Weights of a small mixture-of-experts language model, trained from scratch on English Wikipedia: 43.4M parameters, 112 GELU neurons an expert.
Below are experts of layer 4 (counted from 0) of a mixture-of-experts language model. Rows are named router (the router's row for the expert), up (a neuron's input weights, with its number) and show model dimensions 0-127. Each number is 500 + 40 x the weight over its row's rms, rounded and kept within 0 to 999. Numbers have three digits each.
Before each expert's rows: a language model's description of what the expert responds to. This comes from a sample of Wikipedia text that the model never trained on.

# expert 36
Description: Preposition in. The preposition in, and during, throughout, within, placing events in time or place, such as drafted in the first round, founded in 1954.
router:534500518539502563527464574537522437516505492485497575526541443561493516570420506513538523508449450498442505538535473472487498486440483539462589455465489480481548533493499540485562518487534485457473538541469508490488495478459531495512545494434449585587513474464486493470500445451534527551539439438547498498474411460498546401465497479537466477438532588464466573481489491488501435480464
up0:566535505506466448541520517453462532511509550536558469487479543472566456515480496497537523580441542530517550540476534531505494541478526471529481509513447418386485456465484565456470501515465491489443525493482531522529550598451498494504488447480502515490517563486471414443509448495421403453447508508493528530505520498450576524525471462513518540539477505505479455539587458503492560414462
up1:464460470538463512605530508408558532498494492488507471466420516489513535501456453470498459523499543534500477576499492514485480555556476495510515513495505453553568451506469536484457478465544511480449526437518543464505489464469479470516537505487466408471542602485485378438477573564527537452499502503431605442494510552533556513538471492515548548510504462534519446490507529500520525524444
up2:472465570503446481437478493468442510484518480539455468453486554523490472498535558508473451527549447397550527522484483563431502496451582490554559474533551551482539476445456499473384518544470501529524498514493538560529495511522529473519482489555487504491444475512452532422564537533545470509575413512401567542493520455518448476527484490501485529501517469482480541465499521443453516559506

# expert 17
Description: Closing parentheses. Closing brackets, mostly ), after years, numbers or translations in parentheses, as in (1958), (write-in), (edit), often in lists and tables.
router:478512588457533514462492425476503498529570569533488557436502524557519539437496496438561477508510483495446515403520522427466455517517522496535517482470575468551486443441516484509512481513592492439436522504549550553473468435557509517546470557507488453523431490534474499423494475459466485517495490441508480464450479510525458543508474498456511520469528539552510479597530530507441542543565
up8:546467447515438532545526513495503525512468494511471519484505490484464514489565397539474540497486406505488470477495494507423452457513521415527479549531504489510481553510558433472479445424512610471517511435619511508571519483468580501550490487521458520522451540496544511579502490535497569474513523473555540484545498490482528480478474532495535458502481508540462529530441471394519468447544
up9:448495472503570497508482482464490559420514492511520495503523468454466549510542531527494587442506507529531523458435456507529519508521482446479468500492388464463451494583565522445523523552511584477532506535464442498515527487455585462514603458537495510503468415545481465482488523497477553484530468532526527521498513467509556471467494538539466522413525476519564424455521477540435433465541
up10:505582489499462387457469474464500477434511493507529490522457512463483529505514505545517438429488492475518553519522477500579502494521537573474480486540429546479535461470465527482458496441494436495534514456453480494427515466550559570535494549509538492568498540531451498474547568470476477483469441535514503498573480457455463524566509493616531498582514418455461477503491500544521539519429

# expert 27
Description: Early word pieces. Short pieces near the start of a word, especially iss after comm, k or p, plus Be, Bl, Gu, Co, qu.
router:501496486528467499484471488510392521511481493484500498571497530416490527458449447513503478473552451499414536522491430482544555528530535450486422499556532535491505530609508537467561453589506552520519442515441453441579498549546526460578586494461472528469492527501552491465529510496439482463509408509515503497519447495559517511514528529512443520525533507466451512449484524523492488548442
up0:480587592540470443480552517497421474552596483564474558480475526509450499554467474437460449571496407509518503470454462540428519492561471496508537516607519543575573503539427440493445490476499504460560496520504520500522526539508479505486465479514481504502498529516496500478543496486499503470480439504489477539505497568513479550546494498512504400523507582454520470434450494450509484476504
up1:468487486526417484498541462498567551501452471431512524532467507493461409467530463528521464585557547417501578495541491499547444443570472467427498514526487430555534468514476473532437516478501472508495509476541437552509503510539533502501485558547559555480598484496517466491507501521499477533451485561493493535510524551506495487473488586449510434572464451483549480488474484471455419556468
up2:542542546582517490555432513557465559486527451559569494433459491511460501511521432430435571547437542515503467523472501501463595481485533536525491527485502447445471513498499522570477517483513445470484540431531459465532423510493479510549509540515466412537530480516500512522501456480552479482493491507460498477532530589514528485505562442448469571517453476501453472508556521399473552530508

# expert 63
Description: Linking prepositions. Prepositions and connectives after a verb or noun, introducing a noun phrase, such as by, from, against, between, versus, via.
router:430519525440514401524497555486551515540586509488451494553440489448402447476514562431539474466570533512526493494466524567486479506542547521470482579471468450534515500519470511519475544571458466554483568445501545493497546438459439470538480515470546498550491439460480477460538554541540489518529408484507460505448488487389489479500499494471524526552529513527482480478525512496518548462477
up3:552533551440481564418501480445516442477432455515569476473541481429431594534483500499492511514495461464579533529505510545544511480491467506592542478524490549461504553506559488503440483427445556497541463475496495474489535475552463576495527483517582538488540539523468462445532478526502508451431543554471487505420532506526470486540520500448484586538496453479530526460443459452513501492493
up4:428476435483503477426477530551437515544446469507522517531493516475452469533541510505430546469497511547485547470503487521520469587521510500534480467472527579539498518470528480461499502500429502518550473505450485499574470511553598500460533534544543536520527457505468473447514495549527515468446392533492509545442493457494483519526521561555568536501456446489518474489484428531500483344491
up5:445486473506472465503517476525459520508504557472519519549464549503507541498461472537462570460448508511455523524476556604516491514488546441466501473503547468507512522491449477444509486519537526471491564434482469407512510567376451533504441547551447566491475474423446500493506442561427531456459474479551565470595528535538441480514516543527465544518523466478539517526497558458495496502539

# expert 16
Description: Year final digits. Final digits of four-digit years and year ranges in sports and election texts, e.g. 2014, 2005–06, 2003, 2019.
router:522564503528513451488477480472561461470510517556457493465583478468481546605460554449542547490450469475518457521497427475489493486430493470491430439463453573456521515539498568563536472555532505439496459526509550485533440513516494451504460540477441437469537611476550499518566428497556454460475555466469519525540458555538467509534457538469467524501521547496539475489506505518504472527541
up0:489484545383530491520553490445500417516482493548493495460536470505482466554480509467505485450487564505540475462487457531499492499545529483433453457464530556505545561523438477488528491573502583543520555412500483505508457484467427425573444522497510466516453544497487509503488507508546589464505513520464446437431496561503461526509535555535487477538516552484501421408501509526557539550489
up1:523428513508451533462503485492528477464529464513502501569474531510512582481542508538534500469564509530529535529530516503528560493562481491499546594400531543507529530395427450496610508546509489561502453505558459529437486463502494570511484485373539494481471464446487508469509505510462459456562501523508473521510504469495447518486510543529522420496460440430493470499493469524447531545454
up2:497489477486500516486508506557484529518470481426476494454461489453522547465438538546575479515476558546467506507477574495529505485410509427583499470522522473531445473560538449575394520537470530480488530575459543483526536502443513547516510444618490512427491499520471527458491560503497542561528470466472484520455506516438497531518474510447493540488430501515487586468509453457463489581506

# expert 52
Description: Name endings, step. Word pieces ending personal names in lists and tables, like Tilley or Aukenthaler, plus step in stepfather or stepped.
router:482551508476514419460517502446489522529489450558508523509575589524463533470492461507426496454526552446559467461496511567521539593532483516556481467558498579489534522501481502535395478528466517505544487529505440534493485501485537465513429434509506536442494488564552484546506523456467523491456481516453508490489492526458474588534504499580465559523447470441457486486452562484498407546485
up1:451490479423401505493538464524504470486422491496527565446520459506472512495465534488545537569491450555458471501513473483502504483462518505562557441558452498474479563528518523467476531513516483423479540515515520477507416548545506525470535512463487499523458487525574431460532544486476436515512518493533522514380454507578520517566520562475514464550466431479579498505531416539484491545570
up2:474470466449489404518609514523517434456528452481421562521434506431502493530481531511539462518523546535511513462595453487578524501558528488489529517499477513567521526550457496531513490485499458476436512571536503492531425449428495500461532490466517446545475492536487489471529536470562544491519467570501480440525471567460516514451439439474475451514506478515454484548505571521424528483456
up3:445419520494446542525584473452454473511540478539588611463534567522523488503490490497453570531545545524492431496473552441531500504518426476494498517506542482469513525544465447534537548477454494571462516480504409568523479470502468510514459536493544462479465499552498540534542478549498425514507530475497454464477425513432529485518551535485452425472445514526468489555493473559457508444504

# expert 39
Description: Popular music terms. Music release vocabulary in band and song articles, such as album, single, song, band, track, vocals, rock.
router:492417517460580461541553534444438499521443381455561456470441562498438482442488518524497465505514498474474535565483494504494495429502538487496497434518456526530548475452468469491463485477555543558445530474505515535556473553527476484509539577496507421463531566511526442509500536506508493455508578498532536478511448571534483476474538467522543565481474518503528523429559527527532562446492
up2:478562497510547483500486496536496534499514489532452520470515511428489549619538537499518514563450581445463445501440587529477490571452499518470540539531522621500474474489514484447454553529506493530526468478503517458540481446497520525536423515532499475458541468542459542525501399537536548478451450539485477460513517475472467501537425497488410526492596515446449508511499501472525456495466
up3:497487515488504560486509504488487445501456521454483511499485525576554418452416461464498490554509526552480499463521465472565433548533516545433521492537437499466502497498520571531520450483494481445505539533436446469460474460477537493535525566406594514472514494458541516533561515511490500565504500502515517530448503551438544477561498512535474533576518388581493524507473534568471477427485
up4:533520511563468512534469412550518488521400532484554465515379457481456445452497540516562434427532537493501520602439498565522557583533539511488533511492469466476527505499525507512495475535584462546541494512469557459523535466472442491527476497514518466453503466447489437472552500508522485524407486483541499464512514483454517502533528487561464489481517546445512474510472558434466480521567

# expert 29
Description: Sentence-ending periods. Periods ending sentences in biographies and descriptions, before The, He or In; also some clause-ending commas and quote-period combinations.
router:515532518461486456503477502522536425495508541521489489533452607520517461458489556458569448516522556459521531477496505551504509495621456529517474500488543425516465516527405536567561507514506445474504479448523565509534475443427434471467469499480513550472526412526482559531415525522524458546531500482456497517464501544481438478568487482438529470472481495496532482495558450516546518548432
up0:510505446453582451466479516495454487461507482460520469508465379470462519490505527543479410503521465479551534395506510513592400530479487464467536518563444528469516518551581486474528501429511530499533536470517534453514502513514516542539511506601513511519435517463563495504539509465536531532571547469490464519459547511522523477535474526431562496493466482456476534495480504456423426497509
up1:480463538470510470465575511526529483534417514505500447486447414489467586492500567502552520495496514536507408509511509486523421529576481490462531451454419581534464524546474495496501430484492456502498404594528526508490452470510516553504527542457459470486460490412551533516522470478479481507515519461510531572500500498551458513487546553510542485421525540512551520480532466573489427539487
up2:435487511545526540488487494552506528564442480505525578434530539454540529524522605524475458486430469558492500483506488441463499571448492460483564498486525469492578465534474497522478467453541540512450553476487467496514443559512497577548518463511544415506533550434443480451475452494537501435555499542500527470515459514494478574491543526499435557544515473459512442519503524446465594464518

# expert 55
Description: Year zeros, length words. The 0 in years like 2021, plus long, wide, km and million, and Place in Place of birth infobox fields.
router:493421582561470557460488483453472514506479470511480515441501452490548475520531551513453527514525440478539442562506525484520567508470474493560567486476494538549468470561569502435535420451470466464445552513539509473442467536496530485458553489500507504532526493520491436514475534525516508430478478475458547548584469532515476465493466435507492514473422505522531497442607529522400547557501
up1:457409552508492530517560461475508485546510517479491443455482546499511489556483484438522532549517494504571492488554465506526517524604543558493483550465539490504566568486509468417507501551493506579499460519489508484465508472442477525512465431491495470489511432493436501467498505556515482363506503440475473531488547514458522465491454555434436505519584553564519438519510533477413511518495
up2:425559470475484542542526459535477509507535392444582532501472428465489432530451479549522459515527502462485518439476524543532478452559472531509478569554522473458473548528536462531512445510431489472529490451543548486479530524516474490445499532540505546446437537525497543479555518496470406526497456558541473533467535453513475471532475577607482486522435556510490553450489489490462535534502
up3:559446488478463476590571522507577519467554514463503478481501542472501529448515460431497473508517482570482441510528500510522487626551493434517611485516531551481554495532473481466479538492439512534543480484496487497496536565560443461560478534471457463453471533392419527464501512507524520481471546451441457525484506501521517508471459539437547501497442509471519605505496468493491509503519

# expert 40
Description: The after prepositions. Lowercase "the" right after prepositions like of, in, to and at in running prose, plus a few place names like Delhi and Ottawa.
router:506502510572548531452443539528554519529446539510464500513528441535534560482464490481563564443414529472487528446511480456462502492430418469487437413445446514471514443454525555449558463457490495481499492517467523574455491506495502493541478453547421484544522528541579530509487416448490462543543555495522491515545485490560475466477535487491481464460521558467467494548530464529571532514554
up3:462504467472461481475506456428433562512444514474509554479494537470474513562542457606453426530529456520521520445483578497558532508485516463477572529524538504471464448509437512483466447521498523486529523462511519480542513514544560482508527481492512437492564577520489479493568445595423507453513442486480513518507557469485532617525455536486562448520503495461483497498478611514508494516493
up4:498474424525566527560487448509524487427553486513516471504474505460420495497522446495443466460448541554466524584491501528500526499553538488465569505528502476473533539486562499466528463569495475508526527511474539522426412501406476519509494546501530472500448449505557476481512590489530544503529487530501528439492561505456516480511516401528373504544540466469503459497471446417490503517542
up5:516409471462520583455493403505570515596518500482526552484503590507497487443555454446492510540552481478444504469513442519455556524561508479475566484439549491541468580470561490478500511531485531555523441549472441541474428491532499552492536514540516514507492441485495527561542532526512551509538461470491507538482485465518560528454467477474442466560529516430483457505470485438465514453538

# expert 43
Description: Capitals inside acronyms. Single capital letters continuing abbreviations and acronyms, such as the second letter of BK or CBD, and table codes like GF.
router:517466496567473466442441507533535480520419472508443547512496509503498551515450459563425524481458509479513514493490514453505491507442481447547458524544530556533513463581576477518459499542539548510494518484497519542601471482493560531525450447514419482394497534565551531571523520539544520432513483499527492512543531495492408432554484543531496516440494598473460534539497535501493499504531
up1:507561507501572512535485514509455599547481489487449493456571463421515536506532463459547531528460438542526502499481444428505476472473516449504545533480514451466466581555525464536542474486470457529538524557536487516466580532500497420529488484571529548526575535419489539509513441508521520430498468512469503541526454502475582520491500454418484478502477477482485490498461476399499414462497
up2:494530463482534445578456560479434489505543503500478515407567441435558543553509527532514519500496560506531405502424487483540504504489587455531475544490507493532465550508472515582462519530464501477501519522481487457544514533526546529513502526465518579509495513452484541496535486434512474456554518511518444449489476486495587468473477542532513483466382528528489486555458521521534444401441
up3:450503490447509458609565516501511507525476545459493456526495517508464505438511591541543439453497506528498467405522490502472537472448503495449575508485533526565541551463412529549484471547419563580524411633482509471487492521558451436481517517475511464537447472498487485466514478478508435528523475507593482534463479526528491518482522447502542492505499492515518519509510459508453489543509

# expert 51
Description: Non-Latin script bytes. Byte pieces of Chinese, Japanese and Arabic characters, ʿ in transliterations, plus ! and ?, and some stray tokens.
router:491513475454481491540495432460581499502492503467507539494515442466500505468549423511464517483424470583511578446523499506465515508458467538545525525449522505516488460462503444443519493490514510438598499505506466518457488509511535512571503458507516461412423513489481478495541567500527457586475553455468452572460537537506494538511446509480471531544559573491560500562438594561525506466545
up3:482490583419510501528509490577520476494515495506521568588503511458505465462466522451533505473501448522568508483459573549501532549504513488518484537484474524422404465491538470490548499503468515564491515536467542488535470575432524500559526586450571498549552477432479556503573443522523463472437496529524482544505523473472490529547477448452446501470497501450506445511480528458449539401476
up4:492500456580542447573486490548546510547481482504562558477508542527492483568473462502445477448442496497554481433443552548475525497515527441480482486595537471524489460484483524510485511499432511485546498497432483482496410564478493490529498469569484504528440516486524434449425496565501504525536507525436479504488530443528432567544480477500487509514550517463588419518494485546411480472568
up5:567455459447494504497476490427523587542564535460529529546484488551493502482491470474458593529473478501569516515553494525453471521481587446448504490452443495500447454485460507484497566522533485536491455443415406482506439497505544520559485467569439498432526514493452482455512465509500543468507481459506580563471591464526511462497517545547578522480495522491479477555532547464479495460484

# expert 57
Description: Apostrophes and possessives. Apostrophes, closing quotes and possessive 's after nouns such as Packers', wife's, plus possessive pronouns like their, his, its.
router:498454556458448543462429520528568487515537476544508550444462491496499485452448461444541523555459463500511442551523546460444488512526451458415521442499514515520522452494525470532501491541449476403542554537506486562461501455572547510475461429526526497511537558519481562495462454516514533516511477516563418567534566457557506480525515486466536504549555505449501476557434508456567508541539
up1:462548486528497508516522504504505529444542502525493536508584573500469511520479576458476513420488588530477441474455496502474562595535470457454482493541497446459470526571537455482485538527400599473443496553550438525509471542498466426542532494522494441561501498504422495604447509528488516489489502444484517439479511560537464510480506477477428517475508520491507484549475449493478478488557
up2:554524473560518506430478544520425541442438440430517499507512573431466504523466492587462436504530479503454504504551524526586459464535527464516550522539532527574505492491513479544497475483514522509469469524501432510525547525462528549557437475580553489464509491500545505485541538463485515456565458465506508482538502498471482584484457535500487541511435544400493525498462518473469412471413
up3:580461489494493475497569586456484475462555454529494493499466484476470490482533521516508417449534473555500517529470408528522440527554491467413537492481515534507579467567494423489495545521528550551516470412502463493516536451503474489540492535462540421523551464421468470486502535569518525499525500472487507586514437547464404509551504532517507461511484466524533468451523442570491481525458

# expert 6
Description: Sports stats, word pieces. Digits and endings in sports tables and records (Goals, Points, 45–36), plus mid-word pieces like cy, res, co in motorcycle, ecosystem.
router:490498503478507490446458493517447444459456537502397486557542481440513458481576476503457485596513530541479483489524482477567529469498512546472519492473473566481499485532417465482562476466476575497466477495516411464498457547505482518548499522532510493454405529590501494471535464493489525462541443552418454550501500536488547464568544525447548535528513455430577505487562516513526450505537
up0:528511499494478587525586466512483496496482510515522542449529460477509446528507498461471435466541514435525490523504522565514429533514596535478494554572573502510557511527480467522503494533452532595592476474513491527515493421443496458547488520442476538494464441476496537503493543528565463524442480443460498513482503570518496431404501540497498517480502482501487466545443460415428455442506
up1:482445448527472478521516417498509496487573525504496565514450482480487472477592532486575512437479522505477577509468553566510470532548510538377535557472506435481402470470533565589527508510467435554503444531505521446503453464494493416478558496508536520532489465449455493550528484509516501465456513505536524491505519380517484521479512484532542516411506504540505469475496478507516536472499
up2:468522481528457514522525460459599520480421488477506467568470586459515499528455510474535468514527550563522535529479516546447508491499469511464549465486405470518476485532534565472447486519513450477482559578517583458494437554438489450522478473559566515422472465457490515478501555512460521531469546442480587482488534519517503496446413499537505546484525513553499437509517585453483494464526

# expert 31
Description: Name particles and de-. Particles in European names and places such as de, von, van, der, du; the prefix de-; closing parentheses in tables.
router:478511504557525519465452454449538494540491482544434583531498500534466526485497511507543523473474449470387581510501519476493495457478488515560493491522466503487550519474472542528564492509569499477472556579504505558500440551531492448515495502506455522508438565523424541446456428500485525468539577489520519475495426461531559566557533479413485459458487538490436482563421499518476447512550
up0:397508456509465468504521466496503562515505484482499524476448524504483460482422525507453437593542414469477470500528534544490525560518584563470553561547526548594509541516462500551364539488459484489468511503579447503551467496533475529449523483537480479469460475534551456504553542504548509502523490466486531494458486533490504507527478482454534477460516519462497519520477571509448394514513
up1:409492471533506435473485500508496560501522539563516442463502501543480510531466511549464540419420538449451536507516534546487540547462545520539490568444507502570526492462447492489470524530455480607541515473470510516522464465489529483489472481492473468412464524537469459498461484506559462513454422502528530533477589498482482513542564566532501494442579579560473413508449465520523530517501
up2:538515469508432413555504515382522499524522443482533473511447483533577447535523472501496504534533514440472479575511446478470558529457555497456421552525438503540513525570515449542544461557519532472491514550496491453553443511542537480548512521564494425475467468506434507492523504532483584507505505524547425460458559480424558480510564449535520483443478496476446502490530481522475496484500

# expert 14
Description: Coordinates and world nouns. Invisible characters in coordinate strings, fragments like air in lair and Wheelchair, and world, India, China, War, Prix.
router:486477529571468483528519472524540523474435598492502488549517481477497493507607495529434505492461529548598524550481481503514540527455471556434472533556528481566442456476468438482493494548557539566506520467475449473437546470486528478602516445483490521460545446519475504582480498542444516473462537486497468526544464496546472471474469530423452471499512487433499571534479507455509483500416
up0:522481442535554477551470446450490548477435496463518550532472599529525453528524575569548487494517453539533519550448429488487542570502537478447474553406474455462505462483503467547520470535508465466423512453583461528536525467475482505436512551540549450460465467441529496473486513477510511491459519549502556591444515467503513521494440540502563507498495487541499477431485509453496564454463
up1:508609536555445448501521466478470478484513466496472538479444429513387514491510484493454519512511456521546493535419522490471421495519466519531495478509450475477566515527489518513493529535458520522534459479462490501506510393582488532434468483518540527505436489569541475477536575486440504535532488492408556566560477542498539492511571494527540579486479474550589463463474463528513507516484
up2:493494534497449533475522423474481525466492504492519466462422521567423491490555462491402485512491504496483492578451549534580430519488531581534530481530526555482467582475479484490557500425476440546510467517475515470494440488505528438481461503424475543531506440516491508514513570546536508571529450460433487442493562506506426506564502519465573502492542491487434479456485540524548562502482

# expert 25
Description: Comparatives, percents, census stats. Percent signs, more, less, alone and spaces before numbers in census and demographic text, table cells and coordinates.
router:495470543452506552520536453538470464525573470490465487491434507561441537547502507415528541446448470463487444481524459416495489528478505495508411428504504482518477519563478578529497511544558496549561487505520570565538547514501493561545581546478537492527536445554511537522496498495419469428499541443497455523420451490467453473529513488496494491498495512458583455456458505490533518435537
up3:502421528525391523509633570485547499516453459452490485475474481407523474563481475484505518566504440555546470438528473546530560502474506446524490497464459572499474514469515496455519494502540509485480523556525469458548487495523496447451498466473565419514488562462500493518553488518479563467463524539554478555465457497532595534515478538515544521528541487534454535428438521500494489453488
up4:564516514522484469561546470475559487581478484522457477561509499509548498505455439511467445490508498524476531496524400440500430507564560561455503550508533541461503458461458527450506487507519476484510483492504559444542573607471488471425447524489490512519494527470512497515490442526491564439444497509582582450524482504511517566445428518561495480558518480526428549490435540487479491463517
up5:506517522514501502477521595463533554509482425517487549461506442539530467493488543459433446567497481547477515501563493517531521496472517538494488545496476532530509507476429478448514458484549450427499520494526452499552400492438462504498481549603507478537522589470538498484486493484519591437478532506450513538464515564462478515428549535401543499479534518576540516480492485421496457473437

# expert 47
Description: Digits, colors, initial letters. Single digits in coordinates, scores and tables, capital letter pieces starting names like R, L, C, and red, mostly as redesignated or redecorated.
router:457436439501490500502547463374544481479508491473548457544521535548536466575469490561564442553536541424512450446499578477546494484449521507562525506494457535493499559510547523507549476508485468455527551478481499465536513455472501483445468548581490478426535481513537528481467562549517501511502480524531525504514474455489447467481591541527461465452454520423542473452572530497531505428487
up1:476535475449525530475470474474556540480464488507523509534478485420421477554481507491491440542484528526512481543440456517534508519520452533452467537493523488438489521573500494604525506571521491449408540471539536442519569535453472543503558449453493566505511561525476472484494440539522488475571492523509527366491490518549587565487507442443528442495492495502477542558559493489523488500481
up2:529496465513516440572516461526535566540472454495527496452490529448492510533536541451524552461456549520444449500520499482539582627510550436436487530477435482497458506511518552588427514517502506527454502542482522480502479516463517579548568504493504508524501408457453562467481527485552498514456442461492476595515502458490506488509538451460489419485483528488422485583495464521491508505512
up3:518464568515520468489547453490492452554521488562532479555477547459406463552534492472502510490508487549550521538469452522466494554524500537536529443542462547419424483548474481519542515526471504421619489515459545560498459500480486555470478486528469466499500414527486485487468504570554450524481543522484439488394523473497509518498503457468502455493528496500498472473534402522495543590436

# expert 4
Description: Infobox field labels. Label words in film and sports infobox lists, chiefly Production in "Production company", plus Release, released, attendance, and table pipes.
router:454457551470418479566505482443511548465468570493523458464484492448440437486544573445550522543569519516519543576483520517495523512465463522450565579520512509534532562479539460464440548456519488477446497492514492509594572448432471451485477463445555483563496497518519467533505478524490545494515481515458477500419555457433465546469543497465539536464539487443506460507559468457511464500503
up0:534538581549486521524505502583460435530493514555476531522437500491487506539570478503453496489513512472554506581496517455555465434476573403435482573570538489536484477477537501486587558527480530473508505499462409465468467478525551420527561534498470541548459513515459510429477532500496482437452460534506534554501531435510508463505535488424469536536507435476530515516442454490514498512457
up1:456575472478560549466496435465510495443532495525554506513532543490550470517568483528492500496493464484496446570510491468489533578599474469436462585532534460509517481500465538520580524501460509465508369505465411571458441527523490524480495507501495511536529456483467563507482482534499476506568500457557470489501487470474434495600484479469429521482482528460528528492465539552488415518504
up2:539595462532605455504486585477451541514511499486528467447507480517503509474501515507468496418505454522522473448522515577483473513480472536466549555491474503439514491478493447481484491545514516532569638460486500437473476465509450485518535537560567480558487469460427431540481511458499544503453472496570478529414460495463491494516469531497584498536499463425533559518449530512507525466500

# expert 59
Description: Sports statistics tables. Digits and pipes in football and athletics statistics tables, plus career-list words like loan, Apps, Goals, and until inside parenthetical date notes.
router:422481522521479540493504436580509551580437506545465542449526526483490483506529446548425497511530485554497504455502491487505530497448485512525475461461427481471502531511555520515451474461428508527523481565407505465571488498472564511463521482474524494583488516429581477483468492484500502391565539560480498455431518463521595495428529547530518535585515466489519475472481519527540511498519
up0:442534514486427481525565434486495473509423511579550453469474501471527541455458524478553507501507500560523519559464466492404510469517546584517517460476447547465464529537536536512510563540537484446501578527517505382495540491425460451521504547545518525466480543532491482436510515491445546592432521472500517493437470480506537533508547479475440508556475496560488512512504454478449545495462
up1:457481500528428480510550472485488575517550577473428434505514510458492506458556482496478460552472527443461559551507488530497536502547522447502419497479495432511497447536494460531469463454515467573532444547489527510500512581464504455491529492400586566503480415486486488522522533521504419485486425519523506565516509518492508603535458549462499523529511457436480444432515491523542517516500
up2:511443501479499427475445494478528512502491488541549455476409519514477491534502518513524518450431413558539579530513461522588577511532494538522492490508477512482520431461529513502456531528553439509507537475449550538533506488526507463554542478546562426477472477462500448463455429506480546498423463518510545608428508485413455458513524521539442473535568529448525535503506484450466513531490

# expert 7
Description: CJK bytes, table digits. Continuation bytes of Chinese, Japanese and Korean characters in names and titles, plus digits like 0 and codes in table cells.
router:449458510535564523522486563551590546489476454478456563474598486458437554508486409467476551454424459480464576493497513465463470450435468529538447508525539478540447504465540472472525515467552537496557450449522474512488526488455499434508544495522537492513461531499510473526491462512528535497483570490502435466514455536557452548466539469511445525490546538542534474559431476501499480438578
up3:478455492550529517464531508496496506527509434469539478535439539522427469571539517496502517512536501492479483589466463511512476516515483467487512454532540593508415523505471439464492483492439506527513502479501495469538461462553466541557584614522467510499536530534497477556463498475542520380513419493497557477457530425427489526520547484456494499472519520462533527441511515431476613472503
up4:506590566527478519558535492469507564455605483519461519479464482506509516539559472463485502566500500511567448505444496466433495504500550502524490487536532485455497523490442475455487563511535526504476511360489500536496530481528489492475460453518478535537427474444509498578532450582521508396506535518466471511489472485492484480427538510562508501444462533481492443512534466416521509598513
up5:545545462538459526451492483502482538519520457484483527581473541531475544448497512553589426453525596498458489528514495584496526532458526483485530451449517538432507502521442556591538584515516526513411540510505488455467467493546504486539527454455493454440462493555521425527508510472473619505495528504520501477471495524487417491469443488540493543511485436471506407473523499537487487521489

# expert 8
Description: Modifiers before nouns. Adjectives and nouns like later, new, former, National, International, sub, after the or a, plus -old in "8-year-old".
router:557504495481507549461569482567524474505539505484531444435494540490550508461595513438474515500550514506525549506488540468542530460515468457570460483574463545517517481444475598516463502531555493472462528507522520446502521489419421477469520468473444517583551445508537462508441487496455482499516513465540553484524524464471443512511479447420495459502496387556525522525594489486447518497460
up0:519564527543464487496558489453510505487594488543520518542495486454485442469594520465436586467532457509570508555461538532484537472523521439459535497543540538448501520566515445440497421509475566487565420476505435595488477495464491501541457451519471451510459495500467486517495518455485479506457454472512507522466555530503460462488510541516496499513461505522622488466449436483502473586509
up1:475527529421507472534444530435489469459471504529451492448536526497453469509497441536430554511475500532585439438484486505591469532408530490505534516482528525501457503488481493466492491504468585515537555464542498462520558577506490455558533571536588535499487563576496450434484538517519514427436437564467480525492508556529546451475551440463519526521506503497491525491466456522505481460450
up2:475523538527536445532477464459552501602556499469456467499484536484484489529516489421539470490504464483425544532525477529472553588550496467509467483488535449516529429542486495563512435514460469498569542472488517446483498511479499413511470484483464442471517525558451518478501525507567508547494428556518469508486532476486566491540408499552449489435624526501497427518513533560508480555460

# expert 3
Description: Name-final tokens in results. Last word of a multi-word name, often in sports result tables, such as country codes like ENG, ARG, surnames, team words like Saints, Town.
router:453484517520590443497508424552551526553492531494460523465517496490480515586501548519515478502424468509513600510509500517463561531498488501478481523503514545548502390525473510530447502553427511495537503511428541497514466545480499451502522479547506460435463536530531479462542521522561501359504470507521478545491510481454443498454438507452452545465531555468589479511489478564453443480488
up3:507433558501526574600489464519501461570452516468535516475454519482486534483510480500464543473467520569460437484500424525492532519457518490461539487435528493519496513519510566521492507516569578586493515465498513480505479537534494418471479515442473420508466465512441551446439444556521425478460499451487456514466514571464510585508408550499507473505537516590466483537518486527473519557511
up4:454509482483451486547522482449460538520466467546442560487487517452459519446525506517492566493560517622486434589523551478555471477502571475496480516577499546540487579506468483487505447498480513500518519467512501497531446504558445458468435483497416497467522506494436506585487578533489491526470435465481435472363528524463527520536516537466474509485502584503492490501503561496520501515512
up5:435459477481433506503552479446524473396457521466437494529469526429447573504511464474538575541545488495505481501529513519489383462451538518516491505488520518475424544501572458478545536472591473470514485471558497525498569563505426489461458495489518513583473490464530429506474512479495563511507566485533520468523529591519545525483562487487487540522540493510526493542490479414460541475509

# expert 56
Description: Numeric digits and millions. Later digits inside large numbers and money amounts, especially zeros, plus million and billion after figures like $5.
router:487507505512528520513527531512535409514451498516429482448455496430506531512506554438485551527487555550448550564517477445570449535473446561440518528487410524519532532502543617483500461487570462534488425522543556501488529450466450468559459532530449459536553536499473550534503501470570550466510506453434441553515497516499456456502488519436521486470511478497504564506560489522486553470516
up0:524470432510523462442482562457466535540520418457483494478449461595544525521462515534560450489538468479495517552464513492514594514573553430516550527532493450526491456417457461583444518483491501451450492413491468537575513527542465554490527539548482513418476485436548502473512499510509522486509513482503492523517504431455520451542483436474550497456493489538528550448506536582479469504483
up1:568484529398545502525489454483482504482496482564521507479469510472524440582514413497452460463521477530525439481539474482543483515435491534512508520528499499532515543545537408475515475496477474462600419447489511478582494572472495483519464532507527499496541487491496511482520553503501526454380527435488514435399483504470517564499581517547458487527419526486499540503536534510456513520438
up2:510481437530507477496460594492489488435519518520515490518404523512533583529538501511464522486446519460531487576526483512545539531425490490567525574469531512466534392522436504532532536582551414463448535512528454480532493461466551539502500500519491468439495459442496483506491501515513518459526495529424568554468511422476532480574487561452530518505545445469482481508521544467469513530418